python train.py --n_experts=24 --activation="swiglu" --router_score="softmax" --normalize_top_k=false --routed_scale=2.76 --balance_loss=0.00457 --balance_bias=false --vocab_size=8192 --norm="rmsnorm" --norm_eps=1e-07 --tie_embeddings=false --optimizer="muon_variant" --batch_tokens=[65536, 131072, 262144, 524288] --steps=4003 --dataset="wikipedia_en"
Below are experts of layer 4 (counted from 0) of a mixture-of-experts language model. Rows are named router (the router's row for the expert), gate (a neuron's input weights, with its number), up (a neuron's input weights, with its number) and show model dimensions 40-79. Each number is 200 + 30 x the weight over its row's rms, rounded and kept within 0 to 999.
After each expert's rows: "mostly gets" lists some tokens that are sent to it at least half of the time. This comes from a sample of Wikipedia text that the model never trained on.

# expert 21
router,221,151,187,183,258,200,194,146,239,180,219,156,209,251,163,231,183,197,165,218,150,224,262,212,271,241,201,220,180,174,172,219,194,220,228,139,114,169,140,225
gate0,158,189,197,189,141,195,181,223,217,221,223,191,166,222,197,212,178,186,215,177,219,251,241,173,224,208,238,174,185,185,197,185,196,271,240,187,184,172,167,191
up0,170,195,191,217,252,190,250,165,217,194,221,237,222,174,178,203,165,182,191,245,208,150,183,206,146,220,228,194,210,141,184,214,245,215,185,234,236,201,214,256
mostly gets: " / (", " | .", "|---|---|---|---", " Cont", " |  | C", " / "

# expert 22
router,208,171,237,226,162,226,207,204,162,188,253,232,176,197,176,164,228,215,198,242,237,187,166,256,191,186,194,226,187,219,224,222,215,238,221,209,237,240,209,162
gate0,143,207,256,171,182,198,184,174,175,252,185,206,201,191,220,231,161,178,215,220,245,202,241,161,174,226,181,253,192,171,193,149,176,218,184,211,232,155,229,216
up0,194,263,214,192,169,218,222,165,173,237,239,218,237,173,222,231,260,206,171,224,184,207,206,220,228,183,186,219,236,197,181,205,217,239,190,208,164,199,222,162
mostly gets: " that", " has", " have", " which", "ed to", " this"

# expert 7
router,178,227,194,195,181,207,217,140,198,183,236,193,224,265,242,212,206,196,188,226,204,199,203,203,201,183,157,205,155,223,262,136,198,164,211,211,238,196,240,219
gate0,190,211,153,144,185,183,240,148,179,234,202,186,224,171,167,213,206,183,194,224,188,249,252,212,189,249,233,158,209,237,228,216,166,180,249,176,179,202,268,170
up0,190,166,211,199,182,166,195,206,154,191,186,196,192,190,206,217,187,185,215,175,261,235,199,205,228,181,223,208,177,235,221,182,213,157,253,172,184,172,166,248
mostly gets: " north", " south", "′", "°", "- Coordinates: ", "°W"

# expert 11
router,184,209,155,181,204,206,214,143,253,211,182,190,265,164,244,196,222,185,193,230,239,186,214,218,180,232,153,207,230,198,206,175,196,249,195,239,260,205,147,203
gate0,214,251,227,201,201,190,207,212,205,144,139,167,201,241,176,199,188,212,255,191,189,187,207,199,220,177,221,267,230,218,206,196,196,158,173,196,149,220,217,174
up0,148,187,199,217,203,201,198,176,238,210,241,222,204,191,200,188,208,193,170,162,218,170,196,142,218,247,194,176,192,232,157,204,201,194,195,215,231,191,190,225
mostly gets: "–", " | ", ") | ", "; ", " (", ": "

# expert 17
router,217,207,226,225,242,223,143,214,240,217,267,191,164,228,174,248,200,207,237,147,241,148,177,216,202,196,145,204,146,214,172,167,181,207,191,176,193,184,218,226
gate0,181,225,198,224,235,172,185,134,176,134,187,156,242,200,166,174,163,215,257,186,215,182,167,202,232,205,224,216,220,152,163,198,190,220,229,199,173,198,184,206
up0,176,234,199,173,203,247,176,240,174,223,185,225,234,167,222,208,255,189,202,226,209,237,199,225,257,203,150,202,229,233,193,187,163,233,210,203,260,180,217,244
mostly gets: " He was", " he was", " became", " inc", " appear", " having"

# expert 13
router,176,214,202,236,154,178,195,226,201,189,227,251,190,184,193,178,246,231,204,187,223,156,194,181,173,192,205,211,246,261,250,219,241,232,191,200,203,214,239,196
gate0,198,223,198,227,191,251,210,189,218,214,212,196,209,176,250,174,264,237,187,169,155,255,171,224,215,192,136,247,161,151,214,178,180,195,254,237,236,214,238,240
up0,180,209,169,200,244,254,203,168,178,208,207,211,165,243,220,232,211,205,222,221,210,203,237,222,196,187,239,205,188,220,212,217,192,222,207,175,212,194,251,272
mostly gets: " film", " public", " season", " group", "ations", " school"

# expert 18
router,219,189,189,203,186,210,170,238,158,234,132,136,193,205,233,161,230,173,268,213,173,233,214,167,224,200,195,199,250,252,181,192,240,192,192,213,207,227,192,221
gate0,213,202,256,215,231,183,171,209,187,219,180,200,244,217,183,249,184,203,197,200,225,209,185,155,239,186,199,234,210,142,174,201,231,205,189,208,232,230,160,219
up0,228,189,233,238,236,217,212,137,198,202,237,238,266,212,154,190,235,159,161,172,248,216,211,212,213,197,205,223,186,203,195,207,169,198,199,239,172,193,189,181
mostly gets: "),", ").", " ==", " | \"", ".", "\"."

# expert 4
router,261,225,188,196,197,253,218,257,140,138,227,179,227,201,216,203,152,219,179,216,227,202,202,238,166,232,199,151,233,185,218,154,206,228,195,166,220,147,181,175
gate0,198,222,184,217,232,265,191,205,219,174,134,234,209,167,206,291,222,214,173,248,159,237,166,216,206,234,206,221,245,161,195,227,217,228,210,234,207,202,183,227
up0,233,222,262,166,213,154,176,217,241,194,209,160,237,170,141,217,192,247,215,173,214,190,207,216,257,209,191,145,226,181,139,227,165,163,223,199,184,228,205,217
mostly gets: " (born ", " ·", "″N ", "|---|---|---|---|", "°N ", "andidate | Votes |"

# expert 8
router,260,197,257,181,206,201,190,187,215,211,202,192,169,246,229,224,185,199,206,171,194,208,187,213,196,224,209,185,188,236,210,265,193,203,251,205,212,209,191,165
gate0,213,162,197,237,158,164,164,243,234,223,199,201,198,213,159,201,206,163,234,218,196,198,228,192,180,194,231,197,180,195,163,163,227,238,198,169,229,157,104,199
up0,203,186,130,205,134,270,165,190,211,181,198,220,159,163,227,212,236,217,211,216,184,159,207,198,212,189,214,185,256,228,233,204,204,185,195,174,227,247,216,195
mostly gets: " a", " ===", " an", " for a", " and a", " as a"

# expert 1
router,169,211,206,146,172,182,231,193,211,198,147,194,168,260,201,184,160,193,214,178,180,242,159,169,204,195,236,220,197,209,281,219,236,127,182,262,168,174,212,186
gate0,192,176,170,230,184,255,229,185,183,183,200,210,212,243,233,220,211,199,189,260,208,195,216,144,186,178,126,264,178,200,214,190,213,182,190,219,236,194,230,216
up0,174,222,180,224,203,177,251,150,227,208,250,191,236,173,235,187,235,223,189,172,211,186,182,190,167,145,185,195,169,212,231,162,216,162,224,248,231,159,197,242
mostly gets: " City", " World", " International", " United States", " State", " University"

# expert 20
router,225,177,231,213,172,172,206,171,187,238,177,238,204,267,232,197,244,270,177,200,222,242,238,172,124,220,150,213,154,156,210,201,187,159,216,213,235,160,204,195
gate0,246,196,176,159,177,198,175,252,261,225,216,158,212,259,164,162,215,236,256,146,220,250,204,216,221,200,132,201,222,205,152,187,167,180,161,155,214,224,226,178
up0,230,224,210,178,179,191,190,225,200,224,187,175,222,192,168,214,231,207,228,197,214,197,175,232,247,221,197,182,213,220,141,163,203,182,137,133,225,242,224,193
mostly gets: "a,", "i,", ",", "o,", " University of", ", C"

# expert 10
router,170,164,210,144,184,156,208,214,182,201,158,243,208,199,176,180,194,197,247,190,192,222,178,165,191,221,215,172,211,176,224,221,240,155,177,193,149,195,185,212
gate0,170,211,176,237,167,231,205,195,254,190,212,225,217,159,206,225,170,176,215,172,228,209,221,256,187,179,229,140,203,226,170,155,190,215,217,211,288,187,241,186
up0,181,180,179,179,172,162,195,203,169,133,193,169,189,181,218,172,248,243,249,217,169,171,182,177,210,201,159,243,180,211,258,204,199,150,179,150,200,207,187,239
mostly gets: " United States", " American", " India", " New York", " University", " China"

# expert 0
router,174,152,200,165,136,196,209,215,150,244,206,211,158,227,197,190,217,163,241,204,197,204,201,186,190,205,218,163,188,225,212,205,237,207,211,232,206,204,206,180
gate0,245,231,218,234,227,161,215,172,204,224,181,204,203,218,209,203,215,214,194,193,222,183,193,183,186,242,212,256,239,216,158,213,207,140,254,183,138,196,228,169
up0,245,177,175,239,213,196,219,168,181,167,256,223,151,210,224,237,129,155,224,179,213,179,229,201,178,249,245,147,152,168,176,165,235,176,175,201,190,259,213,237
mostly gets: " David", " John", "\" |", " William", " Robert", " Michael"

# expert 3
router,223,228,192,193,231,216,233,161,243,179,182,261,229,223,204,266,224,207,183,207,169,225,242,198,234,192,208,243,178,150,189,182,232,206,212,222,229,181,250,169
gate0,217,158,186,201,203,194,268,139,180,222,252,266,223,211,185,202,227,163,207,184,224,204,240,148,210,149,166,224,224,161,226,223,198,207,165,172,206,177,245,204
up0,236,197,198,199,180,164,211,250,223,217,181,201,258,201,188,233,173,193,215,171,174,171,212,241,186,260,202,105,224,138,179,218,193,187,230,176,183,205,238,214
mostly gets: " El", " Gl", " Kh", " Ro", " Al", " Mor"

# expert 2
router,150,167,221,201,185,195,203,251,173,203,215,208,217,163,226,204,258,228,226,178,210,208,189,248,151,215,199,223,191,213,171,171,178,231,220,171,195,201,199,153
gate0,234,248,182,191,216,193,214,175,163,230,153,145,197,220,171,290,213,214,219,174,176,210,180,168,211,194,199,209,179,130,173,204,142,189,182,213,177,237,206,177
up0,185,204,175,233,174,230,153,159,170,253,214,250,202,253,221,194,253,213,200,203,222,236,186,222,200,192,282,200,190,240,239,214,171,229,207,207,186,227,249,218
mostly gets: ", and", " was", " the", ", the", " were", " his"

# expert 12
router,157,192,167,248,197,233,190,170,210,241,221,213,156,210,258,267,235,226,219,214,147,214,193,194,256,219,234,180,195,192,161,195,141,171,170,224,188,239,179,176
gate0,149,199,230,200,193,225,205,279,208,144,217,214,175,155,170,195,254,185,217,239,188,187,266,256,217,168,222,204,231,219,289,165,252,211,242,193,208,170,265,183
up0,230,234,227,198,141,192,167,219,185,232,181,219,169,191,205,175,147,193,229,207,198,204,267,171,142,179,162,194,204,213,203,179,180,153,172,245,197,174,170,222
mostly gets: " inter", "St", " col", " ch", " con", " mon"

# expert 16
router,243,215,212,149,248,189,213,192,193,218,165,191,163,263,179,231,183,236,179,126,195,197,191,207,211,194,211,208,216,189,212,213,209,217,194,261,213,222,213,200
gate0,151,150,181,179,191,264,218,231,212,222,193,183,209,189,185,193,153,246,192,205,197,169,235,201,138,138,195,197,174,209,193,161,158,195,209,191,191,206,174,227
up0,191,149,186,245,233,192,204,246,224,225,208,190,133,201,190,199,182,227,196,248,227,193,184,192,135,211,234,223,221,206,135,191,166,218,205,196,213,215,252,247
mostly gets: " Q", " X", " Kh", "US", "Z", "X"

# expert 6
router,202,197,209,162,136,159,175,192,189,191,157,189,220,180,183,175,217,222,210,202,222,241,253,202,242,181,211,235,240,224,198,176,231,206,221,205,231,204,174,218
gate0,208,211,193,138,197,125,207,248,239,162,168,246,210,200,216,234,221,161,165,248,152,221,232,216,202,203,203,223,203,176,207,209,183,177,257,184,196,209,169,197
up0,200,229,177,252,215,234,212,130,159,202,185,155,150,203,193,197,220,199,232,152,178,188,227,197,210,173,183,211,228,227,197,198,249,219,197,221,214,188,172,217
mostly gets: "\n\n", "=", "\\", " \\", "{", " ="

# expert 5
router,171,230,190,185,118,235,211,217,193,220,173,194,191,160,200,196,220,181,258,286,205,187,175,237,210,177,190,188,236,232,195,161,218,235,225,194,213,199,210,172
gate0,211,180,233,243,163,180,172,188,159,229,210,84,186,222,226,240,214,109,142,182,174,240,199,218,209,200,255,197,155,236,163,214,191,191,151,171,170,216,187,201
up0,193,248,226,168,209,127,162,212,142,178,184,177,198,233,285,172,166,201,184,200,167,230,194,196,204,218,262,161,221,231,135,210,247,200,265,168,187,229,206,163
mostly gets: "\"", "\".", " had", " album", " has", " were"

# expert 19
router,236,230,192,171,218,181,148,203,201,238,197,192,198,205,219,189,164,171,184,155,141,210,197,156,231,154,215,165,204,203,159,226,148,188,166,193,184,236,131,202
gate0,163,225,227,209,244,201,244,197,161,221,191,217,119,213,228,263,269,187,178,227,218,215,213,238,246,161,213,196,218,213,173,195,237,209,218,180,191,150,233,226
up0,203,209,196,231,185,231,219,175,225,220,197,167,189,207,199,260,244,211,209,216,177,208,223,205,236,203,204,213,211,238,144,230,176,224,195,152,210,169,150,250
mostly gets: "| ", " dis", " re", "\n", " rec", "|---|---|---|---"

# expert 15
router,166,247,164,242,224,180,168,243,237,178,162,223,214,202,219,243,136,180,165,173,183,203,219,218,228,210,171,160,218,219,196,228,210,186,210,146,180,213,132,206
gate0,259,172,223,228,207,184,185,206,198,159,162,216,178,183,218,189,201,208,179,193,188,157,198,269,177,217,175,224,196,209,187,185,224,142,161,186,185,213,214,192
up0,164,191,220,158,175,238,216,201,181,168,174,204,232,205,215,187,191,186,203,156,203,130,192,185,223,177,243,166,203,188,237,167,253,257,171,211,172,200,172,194
mostly gets: " l", " pl", " dr", " th", " tr", " br"

# expert 23
router,224,217,148,157,185,182,236,211,147,183,171,184,200,191,220,204,180,226,210,235,192,156,179,194,218,209,273,204,209,178,226,209,230,227,212,201,177,179,144,227
gate0,159,233,166,228,211,189,175,190,219,167,200,189,174,211,168,169,232,168,237,236,190,180,184,209,198,169,230,176,193,185,131,182,153,160,194,201,151,181,196,248
up0,182,183,138,167,189,217,186,181,192,194,200,183,178,208,184,178,254,249,204,175,112,226,179,210,233,209,227,210,231,245,208,151,222,196,213,242,204,182,218,181
mostly gets: "10", "000", "21", "14", "23", "9"